config = dict(
    num_hidden_layers=14,
    hidden_size=224,
    n_experts=32,
    experts_per_token=2,
    d_expert=64,
    d_shared_expert=128,
    hidden_act='reglu',
    moe_layers=[1, 2, 3, 4, 5, 6, 7, 8, 9, 10, 11, 12, 13],
    n_empty_slots=4,
    router_score='softmax',
    normalize_top_k=True,
    routed_scale=1.5,
    balance_loss=0.000136,
    balance_bias=True,
    router_logit_norm=2.0,
    init_std_router=0.0249,
    lr_router=0.000547,
    vocab_size=16384,
    norm='rmsnorm',
    norm_eps=1e-05,
    tie_word_embeddings=False,
    optimizer='soap_variant',
    learning_rate=0.00914,
    beta1=0.95,
    beta2=0.95,
    batch_tokens=[32768, 65536, 131072],
    max_seq_len=1024,
    train_tokens=258900000,
    max_steps=3669,
    dataset='wikipedia_en',
)
Below are experts of layer 6 (counted from 0) of a mixture-of-experts language model. Rows are named router (the router's row for the expert), gate (a neuron's input weights, with its number), up (a neuron's input weights, with its number) and show model dimensions 0-223. Each number is 128 + 24 x the weight over its row's rms, rounded and kept within 0 to 255. Numbers have three digits each.
Before each expert's rows: "gets" lists some tokens that make up at least twice as much of what it gets as of all text. This comes from a sample of Wikipedia text that the model never trained on. Tokens count by the router's weight.

# expert 23
gets: " G", " H", " C", " K", " B", " S"
router:108144143161126085086142158160114143092125154114103104143091124111092164114092113129118144113102076115105140077109173138091117117122125070089138134145117135140167189126158160165163098138167105107144101141139143091145140139160132133119118115106079099146112112145161122113098110135137173172120095110162120128149099156141129112117094140121158116097099132125150117125126157116157195100104149121125121093132113169143128141127147149153108146125147138101146129139113154143134185161152117116094151129139125137146182148122163117082146108140129155119140166103126103121129112126138096127135117160129121102120160145164105150144108152090156107138114107116140157131107114142111076086146
gate1:128145078119120114176118147153106143143120165126142169141116108090152160150137161104147072112143121073123164150101134119134161094111191102098188164130132080111137115137136129154131164103132130124122095152112165157134119146115160153073163145136087098122119169106163146154096182169163129128132100147108148158114112125109129146133101144125136112120130124117122140124167086117151122077132141163127131166128129129148127136096086100142123093152151158101135134106137111082157092102110124145125112149103139111080116099089118133130103107116108086120140116146133109146115111136168134102154113116079140123114133087119143090141154122160111143130120135152165125112140129129141174129130
up1:145125163116111127089116113091162129110130092147129091100150172156135097109126118142101135133149112180165096094158160130106089177139057117135083111099114178132110147139128145109126116154132127133122179111137101107121120093109100087177093130120171139141137098175092101143164117114127099156131170127128123089118138149148154103123133102161131156158159167137126110109084143145094129155112132127122119095119126144108132125126138151097134145123110145183142132131110142137123161114200163119123147102133129138140117161162113120150184115106144150114109148107131176126148137140107110147127122129121103166128136134132126202107119143091140121113145162106112108139103151123108108122103
gate2:131093086130134094156129137102152101113103140087143169135114132134063151141119150107153132071100126127118131158113159116115126120171141116131074123152102094174132141136149178127123118141177138151141086169114126127119125152121152092122160144124109118109078107115123114119160168162107181087110126122156145113122109134128180134141122144127171086111162144087110187132078157126160139106135154134132094108147139116105128166139107133169094126118160128117104109082126128107121152151143130129112122133097088141188125128144133090099124085113141129102123155120129104133152160136096125149124122158132109136102128111129106127132100151133147135123111118145138147159129068149147102074138
up2:116186145130096184122131141095143141088121137132139168111119139117132156164125134130109130125120127140125107129096150151125138096120203158114111153127118156172156115160077097140099176180103109135101108155114117180134136108140098134171144114165107113099130111116130156168101097114136140100121114122166172132130093128100129130133168147163125133139143093163139120139156122131112104141120108121113152136117151085172131146102148141069132149136134131122167169124132117115163135120097084136103145109128130159114148139133105106111113114111145135122071112137145149103164108155095147110101135107096097165150184129108146141140164105137079173150147147141130150097144109134160152123114
gate3:083146114142097159148083110129128128094133126174131116134090143152127140161122107127116124084081130113123141110153152119132167152132163112142124115158130115142156126144120125101114128081144098153131183141109137104114114122128128123105072120142127117132134128142130162119164151159144153125119110101140115180108139137186147168159153086075153126137106118094096126132102165127146150166139111147133145126149106101121121109124143118158153143135166126166136107101100128102140151185167097121178113173135119124117093133166083099120158111124122098086128124122122081181167091086099110115132097095119149157135181125086120129125138124148174150107132107134150135116125101099097116140136
up3:108136099142103163140127097163128100115108132156143136143129127117126156155087129102082169104111137138102156129163134105097129146116140127120118127169137090125145153123136107113141130110158117161085145140164161098120128083121151142090101105165133154164116114152157153132150171115120131115136143093127102201154113155110119129126149093125144140115112146118127154147108140128141163162121142161131175147154084098136120109105164108152098155133146121140150123165132146100116115123166120091114125145137152127151081105149118079145155123109119110104081089126134103174172088114108140129164095101127143122127129146104143098148152161132191183130110074129158151100092121104093104121125
gate4:091132094111119119138162101111132131132110119092155143064144150126089149114097134191119107143133109118108114136125129109134094129114148124125149130130118134118083115133125100157147131111124146151072153124159164140093122135083096123139095149140149157174078143111123117151133137133101102169138081112135115117149141111102102156140145134174114110107145137159135155079106129115136114151105089133142086101112121125120101161122106127150094105146150126126104134140109100138121107117117128103141172135132171132138146155162136117181101143132086141169083129099155097123173145170102149119113067097126174091128146129140101130127126072106153144115158168118115164161095132118097159130152
up4:139142125112094138177159116082129143155121114140123171146117133127091149171147110126124149149130124091119135117111140095144085106132110137119131131137134135110135129115128084135111147138138145118121092119090108158155118140155155117097146114123148188157091090139148128158108115167152129065158127154090135109077140139153118081066117133126127148141149114137138107141128186105126128087140146136126153148161130106133113142125127162158144106106108129147106125144152132176137100144148123126119154136097129149177133134148120157175153122139188107139104109131163107089127124146130168134151095075095136160130091158159122178125149159105114188133146154116123171154148128140152133176141
gate5:144089124117102106084136149140143115156112147138148116112154128145109093134125107138105148146095117124137124086164093135124128093110173153081172112131061128076096136173125128136130138110115147132095130119150144113086125149108118123096137119144144126158110106189152126126138130123161153162107150129162130143117144094123166097159101166140158113130123149116132145137129104121168149162118123119120122124151097169089153090141157137139161152163127121109096153142144181088136141119104096149106168147135128079135104168120181130122160119144149152144145101149108119111160147104130135135119074122181117118139146124113139162104151105131164187102154100116147157161079113117117142114138
up5:137140126084160138115130129138101143140130092129068104144089129157132175101133137139196102138113095123156130125088127148144125162098110095116083193121190137115151121117089145155129123138096109106121132123110179148129153163131123115153118167135131143111138101140113098120146148158109126145115111137127209131157131125104123157150141130134133127112098109159124116153147139113092100151121111116114166110116123124132073124121113104118124112085141155149099116108135145146169103102145113108103085123119154091066134155181147121086118166122145133135152122118144109148119135175142084127117163106114159108160129115161151105137139125094127118125153140095142141149097105098113095088120
gate6:102164151180108093163143109158105145114159120134136122153126127156100135148181129104140147100159094113121155105126113133100122134136160128086158128155113131154104127136135149170145124127130153108100089139157123134127134089090121100131115107123074148096101108079146167081109125113125125158159148176120128134179102155144132101093096137141109055155138138122122153113125164107106118112105149087146109179137153137122117140101110170155137112139108189151134150133115117125135119124107125116087157121122115140122103107144137118107144092149147103095124127176093098156091104123123154123104142130176131131116197105151103130157129158100134153161108133120113147121117145141145083093129
up6:120112136144141134137116081094170112137127126135105116102107105161111090124162120107160166123138126129157143126134135111131162146145137134072084107132127131125108165111183177140116093127133147137115097109164091108120095122119104136121094140127145143137125137126104118129079085115113181131151098105115128123161124146102145125126083102099148109115126107163101119080152154164130184118144127116170138127179152168095123109146127129143158102116152146128141171146127126145104178105146136131084128096127138147158133109090097117082112131156121119127155115131113083151116123135142167150121158140139082112099138117126103088131134121113123118131161113116088091131171088113118141083202
gate7:094128135159129145099124153107149142132136131096137127134129101115103141131130088137122119130158152114152150107135136130095115135151142154151140144153171097165124167138158145160172126134148132125145132136129138109124123149094160112140115105112125138076101088128143177198115083147169107152172123143156128141139112087136140115135097093164124090130093149084146141119119105109124137117075152150140134127129136128129109170114160128161126069145152086084101086126131118108131129135116143139126141128129083131156159119159109082128151089072107088135128139136104121149147114123082168186092099129164143164121148124096115129135094104091128135101126113152123117134159099082146115170165
up7:155107128167155121137139131155079088128132102138130134125113132132136127107121159122132173099106158135099106093129102132149103178116108137105121146119119138122119063088168121109109123147140131110117094117141139147135100133154101120160124126167125137149113181142121079077160131124102106129135152121120088152157093133149145103157152136100124130153160086154120113115133104170102126101128170103160184163147118130084140109163100133117122113117096187126142153107110145161124151094098092166142176107117146151118127105091158162124130132148152125091157086122144137127108146124130106114128138166068081142121097110153157136113136157146086101166150154143128153127118156135138141107110
gate8:103194119158149121163097147145143079096114152102100149087115132134105135074130117130140146146130120115116153125100139132121124125115107115142119102124139094121110155108116146159110131114159143116117140109153184138105126133128126132167142116133059123099109142116129147155114130138145167111104120120113145149133059109121160104147127110148172109164116101151169104186143137091155152098133143144121147086125141143105121179154149118156100114107144126120099146138113111128097124157137099120091127178124190128110130136126143079084142136135139128126096173113081106132141124183121108153119108124138095102098130091108157165126129124126121125138121123148117148161155098056084129117136
up8:122129115155115152111098079134123097107165106104110157092131073121094116113125078103104116132101141145113110160137092139151122106160114114141072142179149105148122115113182133104123113130151144087109127136139158148119135125115103129133129132104139139154125143138104139090106130100133105113138120108133160110184125152155116143151123173162159115133165134148137107143176104141153124159103149122105136108121118186080150125122106096155134132101105138132133130136096131166124141171123137134105116151135148143127117126129132142110143119192142093102148155099121114132126138112131111108120092122056107127097111160101167127073138136103103142092081139069151148136149173117099182153142
gate9:155212140122116150179116133143104136126078141125138131103138100123127128108133104113166114091084112134137118126110178160109108115130144120131106149160133126119117171104091120154142109106167145134096142116114103110111172101082118139099140152134116099139117089113132135136169103139154144133184095135129160120152150151093139162163135125132092110128101119178100143107143134118142107093108116141104139118144152105129129114132150136146146141121159102154193123148135139133147179133074175120118120112140144113150081121108120148095108134114101108127114115110159134159123094135156109123157149130114100153134106130131130099176152110119177141080111107128138161154152140156107202137096
up9:109078130139155159078144143148125133131176127139116106105109131147109091150114138125087111154158138135112141147111107083145134149126122170122162102071113164125132099144204125090098158159090109146132109138122165156153090151160147120135132119154141145085145152134100139113099138126121122135084179113143118142085152138144148101101150123138140137150142151133140116137116138133132152145159116100134126160109124160137139129084118101126098063117086168103076131118117112109114106121162074109140139126135107142110126126123129123176108114117153126148121102141123143111145119116106151139123111106138154116128130107111136128137130190152107135204144126095135105095094104076122074112143

# expert 4
gets: " |", "|", ";", " M", " P", "M"
router:098127150124107153107151126145153159103133143105127127117129110119157133156118149144109119109117139112105073114125152160094119127097110109103125097123151180123146117115165137100176109093154134102128093124158089120112119111197132113106118102148182099175121134179115153102147129115176114135131120190167139113103135114120142096122125089087175124098173095116125127109097118154142131095090141143123178090075142136118171145129142127120154122133090118126156124136073139165121157114128115116141130125125134149144125095094132110157149140120129155145108141109126135069142107126106149116142113152172162107162135119116130096148116130112120102156149137144169131092091145133091129168099
gate1:131158115117128146122157097136078107111164154123110147085164096160135132147133088162143137113138148143108106116109129167060128136142107091155134135169158136104107113149150115138155085096150151115147128136112133128125111101081089092093123126134108109137183105117136140102155138141167134113129130132134141144089137109128147120118124095102128158134096106120155127145138143164144173150145117092162100125163157129150128121175090162135172079107155148120130095101160103116126085126122124096157126129091201114115150123100116143080120139098125140163096101149101115137115115101127154102159149092162147132098139111093125127148149129155091150136149158170151107135091117142114111152117
up1:151157153122095135116094160162165140123109106105144110168081168100099145124145125101129132166123117113160134123106106083172113155111169130088137109129099149165153113104128137150124137143157116133138147076134089145149144113148136162146119124124118145157068163152095111118112076149098110113099135126106117094104145119153091178140117157163166131146120135137133129118100122124122145145115151161119126142126109121123100145078178117103102144161110102123094146131136149101161152120099173151136137108143081138091110154147169100143125160148115134092159161103151135118149112153143123181128145161109113142163098173154128138136143123106149091133157097087096117155119103123133145100154
gate2:093107183165140171120137114115120120152132110157125119123153150123135109122101193109121154094115097067139113130103137111100127129163113114100139133125114134155128152084115136147103119130102144106148096118192151147144164146155112156138133143131122134126113119109167105133137147154164107119121157149162103154104106093113132134115165094134130143114137100118139137120117080156120108138124147153134062147127130100114138107111133162149129122144143125111157119113084120149124114127150124088126092121116083135127101145067158141142120115184143113156118152073176076092130096094127159144095142102161155123142111142170081157130155091120108111101087121139112131107132104145081119131095
up2:145148073109097097093127160139117157119122165110122141137114112133120137148167097149134107146162169183128142119133139150161141143102132135172101136156131115138120135166140143101127136128157110173113149123076135117139095127104144134117133128126131129129138144118091133120125131099093137133139165095086172091136132161168127139113113183116107133170133139149089117119146175108148107129139117107117196147112119165149127153138135117101107149116119126156079145130151145114133142133118122166142159142128166125105144147163099120113150136067100137093125131181096173170118149156133120113164117155117075127108162118087185132120095167145137149135156139124129079155101138097162141121153
gate3:123131113116085172127111143108117178088125111134153128139170094134084122156121107070105087135154123144141091076118116147147134092136134123101114106081138139158141133151160109096111093121128068138124130070131098154127118163112143147135115102128120115142103140127172119143150133159159126117178137138117124113129144113090112128088111116096116137148133127121139142185106116141150122111119138163141125113128062130181142123109113150130135144169120138152119156128083113121118102101122150132126109128136125116136174104066135157154101146156137131107095111162136124096120125173137119135150159120179128118112089126094080088133130084152142166130138158134124139122141124118064096106108
up3:144149112136136092130089126180145122087129109108125131151083176147137144086100104121188144130107120144114170140133133118125140137146167163073117157171100144128160168096133133092114115151085157143111170129141129135110108133147103138134104116076094104144135150164141112114094146104133171125152115135157111112145091141141142117131121150171131148142109131113148113095171130122107068135123179095128091132135150148170115117126123126129115146115122093137118125155122134187131125117127100117145139146088131082066160135122149122137117138147142149135112120153143111109129138104187136112121098082085133138141128106099141140120117148156104095167094098162134102119136117119184141088124
gate4:111111117149119120134107131091122143148126180122138163156128084125161120094113095169105154114157161148119107125152130123066152134130113172123091165105198122146142153111143169132176108098142134069124142129094160131111093116117153137163103133138155150165123099120128126118128128115149148152159157115139132129156114131107121162141107193127149104170164115097067121120114119148131097111117146105110140117093140190089135150126099166107098120104129149112087116126136139120129110113119152165095134150155121132137123174102118138085144125110115145106154142081154174112083136164125137086121099110114112085148101120110114139133139108098123117127123121116129144097105128106170124115136
up4:150119100158121125134114154143129121080175138128143154149121157121152151087147112123129101149106123164139129125128115175101132132089116190141088078117128101130153125093116110109141098130119166101113126125118121183120122147089145145125116143131155118132132099120142133104115094135115099108126130173138122139136162131094132134104134147121167109130104116125071138115115116175165083104076137096086127120079122106105101100117155164143136122113080140090094085106115109144130106153153151130135153110140119114164136136076107151108106114067138145130128145055123130137088141128165085103137140107150118127124111141112161108141146103131181142156117158144110144145077108106145137130159
gate5:111132118104109120146126117157131119129140135130118088122138065110136161115169085132138139124112138148157104114161115139145082137138090109165134122120122146123124141133107124083131171139142101102115090104135187134114143108118106114102110119107160144149131161128145099106126147118145138154097130116192115121189120147154179094139127145121151141139148117107197107156085150149149140120125123090161095159116157131118198109091139081132099126145130152123163139121162193106114115117144138153135112114111104103128109104160136179143143122128096143107110135160138176096127144115110149150109095150092134104112129134157133093068144108117107109133107115111122156097127110141111150130083
up5:108151080163143115109161117109126166141099149103148169122145182120112107132115164136110110160142106122103154142113134148125168134121138123142127147145115093137121129104153136173169101140158140120139149124131101140132142149141126111153122135160087149137149119110112155120102131142109076117152154143070129142102121079134104182107099105154162128073095146173108142118122099124114121118134110156129139123149115127121040174153120154114160097102158141132112125145102097135108143111105134124169144152151168155143100155124135090100117132118172117144146157112143120160101106160102108098134127108161105146118150128099135172184110134104151132132152136153136097155112150182141117135175
gate6:076149126141128113157108089127135129107102124106112141115164101112121122156136168127137075131159082125153118124136135143115121120134122152111126161105150118083116119165068092159175101130116085116138104089185136128089169164130182132130137085104143102139152147143096130122121114105121105113122139097110120097118127102091166115121115109111132088093116125124171108158086102135149124100145110157081089113142128097140141107158149116120137124159092109120117115127097124097109132147134101127105119179101118141097144148084123154119151109130145155124145137133116129114153130086148168125130104126116128097141109111117111134136102182098138119132112134143186085067120171099092157135142
up6:124094146138176165099111176179130121180080149159145090067131124181128128083127200127126089134123154118157139150156102107102102144116127113113125145122108103148097158135114130126139137108103098088149194141146111161126136142113144177127148138143086148140113121126139140100189131077129096113134103121146168113129142116128139146126135164078121166104138149108130111099157119133135103129104140132080127136162136099097117121103111127113184115114158124133127117062085132082107149157151127116134136153158110128147145120125104142148161117101146117097142111131127122124116139139147127123088124140137081093158134114142149127136122098106158121167167104119155135119125118129135143120131
gate7:128157120183115136152098140112120104081169138104119154132162126129096096138107142176151125108114112119088159167113118141094147124140105121094138107105103089127147140142133128142127113094198119136102162168166087151127116112113136116087082134144109158145069125121114118133123114072149168142086122135137109144121106125154144135096089149117156127166137128086127101104177168146147141111163139123098143137147157131129121145134100126108118107157145156142130108155128132113130121130166140087111139156082143129119184117132132131179118147104133106129129122133117110093155150184168134128127127171140100142113105064117160117148152136117118115120124113175158148121101147149156154100147
up7:160089145085128126122137116141174150147127129142139114147098122138176176130145131144120114138122110127128138157149106109177110147139132128147164131172105143126133102138109149150154181115101162157124133147128097112109121157102163100188152107112130117073189133112170148151159125132134077081168103148113145137132098154152107140154128111112128102085095184143119117140078076110126109142109109106118125099104115119124136069142150127126134153099118116122124153133122108122154084143118072169150104147153116143161106087124124098105141141110144121141128138128133165136117119117136113096145132140142144109137140130120080087067119106183132179130109125120146125136116151119121160112151
gate8:101136109164107125159148133146087104112122164085126172139129146137099175146085179171121136110126119103140139103089113153117115112090123134116148098102147147136109169077096162108127111135173150140154149114126132131169120158107148141174153139125155148151100139134113149127127119117144135126121116130141167098112141086110161142120119168099111142161128118098133103079096122137125138150117157167075108166134170137132149118125111146126167132111157162135130098140165104122139101122130139143097124106112107102160117114197138138114137124164134103124091157151124164159124091139128134144128128134192159154176113076076122101136125119143112110112137121138128117145093142100112178105108
up8:140112078101105157145113134099159104119108191135116121122127149138139146154120085154152139187112105136077155144161125097135124130139179130114133098128110169105114103069087116114125083153097101118123133113123115086105112112106137117154121109105099093139136136139139106131078156155102112117144157114099151104116138158129083125157134124140124161127100118131138093149135126135118086138128099099104137140132161135149133158133111137113121152130081125138129124129123157074128144143113116174108134125116130144121136150109172099184083144078157169145174111132159146107129115171117104100130134127152132133108149150110092147154122142090108137141166104145139145103126067137151066131154
gate9:176090156195146083152095131130126129116076117107144157102137160130124127162097126127170133107101108148148108176115124119134121096056119134144102137140121139128165105097138114143174113120135119123110133107109167159105150175123155146140149126129122072138157112134105156079106083099136117155144121150148155127124100136125108118135094144131129147126124122121100106100132125158155060108114162109113095126147107120150111153126086134096106082092088095134149103135130113116132106133142094132097124155152146138074127087121181140090166147128134137120136138112133114103120122115113100122115123181114149120098140116131149134177146132130130114067130125124118095157119171123109113104143
up9:084153121117101142069155151135128150086170102172132120144161107118163123102157098126156102088133114127113124117108135152115142145150118146091109123114119148129110105144136125094083129173106177127152099078130108099131146115141080130109134113126092166139098154147136093155156191115126128086137124080114073153139104156105132112085137133141093117133158148157166119144111144105125170103157102130129137112119152142140139072094157141098114169157138154107102138145082144119112128124080122107128162145111128094138179139175101113110133100132122145136102133128136125140140137102103152106140124117165156136113126114117154161087118138143141120151125145134091152130131078145148142106093

# expert 1
gets: "1", "2", "3", "0", "4", "6"
router:119107159129176147104148119119162130149099111139104150138162139132105104133143142141125131138061139091105165154117141168139123152145129168124129150124142156112145138151109128150147097094110113152103089135151153142136117150094104118129139128165096140151145142143113117114102133160202109102126167145154136140143157146163131087187156101106154122143099128122115129170146111105158097111118177112124108166093148118139137136088144135090150131106112118143128153110140106170146143121114138106050130147131150154114121117174126096099139153081171089149132157131107141154105178152092143104137108144072146118108138107139119127144109102139120155097104099127161116157075131144133141122112
gate0:113162150144117129117131112125182105119112107081115114107152134172099127127155186133127179129135184106176060161109126151129116147149097161114118134126160136065141110108135136135131142152144084115145159131131109150147130148117108115140119122151137117144098114156110133116134117110142179085121137116126134119122198131141168177148158105079121117143106111132103129151129162091083140152121140149104121069143192135114167118129116103128158141097131151144110113139133134150128109149153115100126133169111159125125119123135095133142122129175134106129155134111155171131171118125091134166129154149124114191168114132136110119149125111120127119136086126140140154092108178138120121117114
up0:133060110152139178128137141155140136123133127133154113094129103125135109137139142097130119153184161167093105139093122117155129172132152128134121154070116093084091136131124115159142118151121118085134167165121144129156165151107139162186114122127123150116131077148104134112156092152089123138096139156149126110144138139130160139158126102172137121144114078102132117106157104114126088163085141117126106098127117121116119119122143103131104149147108094164097111093169111086130125124163110125145152159131097164080114173100109121173152137150142121083119113149176125131113163137147142134088129093102104127145129173145128137133126134125136114080124115163123107112116116120106083112145
gate1:135138166072116185133142156176105105148113107115144109141143110154101120099152111085133126122154145113099082102118183087102155108122128150140147125129140164125154105115125101160114154119087133154142121143141149126133145126094095116103113152162080146138124155113119132072113117110152133128125079183079142101180115146155104147147145145172108160104114129153129109121091099119130120107163140106132138115127123126095123124120119151119133141145139141138149136111092120120154138091144122082129135158129090102102106145151100106107119119163127091140132102132118145111167137124149110147162093163122143122144148129112131160133112090151095085120197158087150157183116141137135140171151
up1:124118167101116167085150138167123099156125139106122116148123142147093150117137098079141130153092175090095110130124160130158148123142093139145138087113139137122141138139090098148093098140104122153147110135159121143154105081102120110109110158155115128135115146110115125103112084124145146109120110180115159127147108163137151187154162148147110165146137106168115116142126130101137110127159124146131120130137138154092100112115124142098144145119139141125164122118124121112128150091163135071088134114133110139080126172125101123076134107139084070141143076106131120094152124140125109125152124133094175134136133119094086141107137099167133093162189137119111141134078135121144119177148
gate2:149136111120141128150114134151124138152118128119127117117120160159142205150119146139134169164119142078121124119149184140135129162142118142138096136124173134152123145134138089087114143150089156154144131096132114143130169136158143121123124128142180150121143138076156126094141123099109110119159071182101137136134140162157162126125163113114147118110153111140153097162142133139110112150163102106127121107101132159114089131159131124102127100079149165176130135143142168150124113140134158145133128146112125133126077157156101076107121098159164075093084114173135149124157119118128100085126128081138190122166140129126171104150094098138132120112129151138131124108115146115128124129096
up2:097124137138151131100123127115146166105116128157155152131131104104137073120143088130128119117127121187149106127102121112107118115132143125092125125128093086127142086105120115147118106137131161088092145139146129141114109121121116163136155103124124138140133121172104169172118151151130149132083149101152128120102121130082086141098113139170082144136151176112123148121110115126153155130117132141130119131126103124138169122105147139155148148142129125050125105143087106130145097140146127082141106141134121115138148113092163172115094144129085173192143157105162096158077143108083151162113127149128055139109120128095099113101135179096100133148121111109117129132180134105134126149125
gate3:126170102152151122111126100116158108145134077087156174134141111084122165103157143128130110141156153111115137116079173161123149126149096169120156157123126130151124143127177095121089125113140100147117084096097123105137164153132126109139140132134107124156149117143117094112141160165136101149107132128122121125163085137110141120164140132122157149156135189137140097100134165110139170117124118187143109113108140126159131115091135115158120161094123130155077142134109127143058134092119115119112121124136140140149109132120121145123132120162177108095144122121139109095147133193102110087143134170117138147159159114125086146099167119076140123118177164096131127128122126109086114128124
up3:131117138133094103126114149125124145118129148200113099142115161116113125157131113125112129107102127145159143135186085090137093069089142104131121092139143096124150124115102154114154107116114156119167182132148127154120138095141118151140111123109122120127117148129141202161117103080077141107134128156136130154101133098113130130110136139124124115102126109143115141161156140116133091146106134073081161143190107140107097129140119134083119108154158100118175134156147132117182091138096134138124155124126105116116151127112121093123146117138055141154123147128119138156097115074145123159155140078158122107087109107122154131158108144188135133148087105131127122131128129143140129127141
gate4:113129139165159138118068136089121118122122131124151107102125148106118070124100105136055132156155150109136080096121141111119150129089127141130129144087149150145144123143143164132145103110148131147135121142138087132151150148112129120133137120142097107106135125136077127154131108166113172138130080107183119120143136111145111162113138093158130123107077112136117089115151136128137072132128077132131126101155141145112149127126171140142138145174076158153136133124127094118148125126132097119161096112155136138114154080122109102120120157163127091108164122138139101134123187113148164116165122163103115164126108121127115117102085097072153153132145113141153121086144118112135201123127
up4:141135157100106124128179096164155120119122138124125145131146121119123182120111131129150117111070081137091149160152117142151107154157108153087150139162088140114180086116150118125129155130123088120123149154105178155117121115117139115139117147134133130127084091153151140134118107116146106112088193120058110153130106163104171092130136133095142090159140140115107160128116118121149166070145160133135134128114117123134104103105095104108116088120182091148138135122150120130149127139101165131111123122086131084107115152132145154139141106110095144146119140085066127141136075123100104143149107105119174123116129138129137121107145127158116135134154127090125137148154118133126063143131
gate5:117159154145107103153155177144116106141119107132135097123129129080125121109143171146146145094110139122084138117162134113158148143104110153106086112143068115114136132125133146134178122102104103149111124164116175131132085138150113123108159107126151145123136132133120132129061145092134100137115132137105108146103126136130145112161127081077125089103147128057135152142117124128098098128128183169114146131117130138130136139129120145169104110119129163108140140110127116146099066171113113104140062094099136134150123141127092088142145130113142101146143133173143088098109110084116127122121106134096136160124130100126142126137109077134108168123114097127111171134135087143186152090124
up5:140107117144171139121099082147134131099148141151127160127126135177113156135143144124092122172137092158183127159071138146118130114149174116127177131112156175123126131121127090116080103112131136109119120100104103122133155115138142140160122131148130152111128132150116155130164113115132139115098083146131116121157093118106082146111130154159166135197136070163145116108141098149170125111125092102159093130140105139132120132120155114120178148132106110128077123124155143071136152090146157150112162176138169127126157128107159155128113095147143154126125120118118147139143137115126129124131113141126147050128144120132124141141137158141124088155134140147106110111138163085072133171134
gate6:095099100111101133128101125123112109127136080135136162142155117134125129105149124102161147130098099125132109138093131131160127108103117151137099136082134095126111114141111138132129175109166142163160061118130110123111120199144117147090120117166124102162161152143149127108109129114155117124104131101126156150136106081176072160156131144158133148103121138157155140074132130117135142113155139127128120150136125148138122128141069117139147173113129205145155113132111172132108114158136142099105109121188145129112179142140111119149129098151158127127159130142107100076102138123105153151109141106161122097104115091159158125155164115112080121119149126124093112152153134114104160139166
up6:098078095114104114139102151110130130107102138123142172095125167147129134122151136097166126102095134141089089143118100131150146139113136126131096085104147114127115136166095166097154171090146153153141093097128103117139091159131136121097158137160107130149119136146141103116085113123177121148127140096152142130094109106150081172134162156136173132110151124157167164067129147106139160074119148150130140159109136167144108111143084133131127144146106143136143143128113129099138158192109136108107130117195138141113174123141088117158106096153155112144125159145112152116115149117134137135101129086170141124136122093150118126122133080128083139135110109153105110124148144136126160164124
gate7:134133152148114127051116130104137143159129140117154161150087135136097131121087127117131134097110164113090145134156129139153086134103101091138106133129157189098157134161095114137106124112120128127142114099119080143150142097129144077118166104140123152120128153159147093117139126140163187143125157114157120110144129136122082086152130088130139104108135122137125142162128151091114103111124114106092073166095107110104138139129119138085164119129117095122118091126138110104104114151139109125114122100154155092092123113165167127095171107129141093124137174147089169160124128140124144113156095141191142111103141137106098109124128166110167106172152106121123131153139144148084122123140
up7:136154134175117123158123171135145096142105120141120132116141154094126139126131132134128104092184150172138139176068144115069162119117132129051173152086121137117138128129120151123161120105125141132111127114155135175150150170145156155126137151138126123151101134129109116132096134123131103165078099140112114090126103116102123171158106160133133142156124119103147125088132127143123104106122130152133142109079134083129142138146121126117136104121171135142130099094136101115141116077144165148149103123130117170179132160126129120153123119151147108158131145098120095145129151078120073137121138132091104142135111114144144125118146152101104113099130146089149147167100098192088168119164
gate8:147143105110148137093135125166128150116135136107133128117121158159117124086115080133100128153114170124082164149179116135148109132107132147135128116098105128139105124167106114168111139093098104096167099115097139142087149118138145101121106061158166127125125085144099124129129116113165141134114130088125151113115142154105156105138106161124138114114127160104112096147154117176153146152108153151099134151113154136144119142137118128125138093161135144106146129129150109084110064131071145101145140141112100141117102136110106119106121143113117091102095112165088119122143125109144134138119135103168220138168138142169133125145157161179100161122163114108143129148076121109136128103107
up8:141105156138138127101101150124140135158155125083042130096113047139084135148128108131110140145168108132117113142119136094159113119184143138090155138109089134117156134095133137120148135104164132162141108110137146174147150125129142090120136156089163105176119095116107099162103133147141124146147139099118124129174109111101126124109090129107136129110098139128085135159116096125169138102148128121140141085124180129130126122086080083099115132139118108095118147152095166148121131128140126134147123139138096099122129116136120191144156084087132129121148112101132123132107106121158152138112132098116113113128164139138168190117133137139160136118112176133130131136155122115123102118182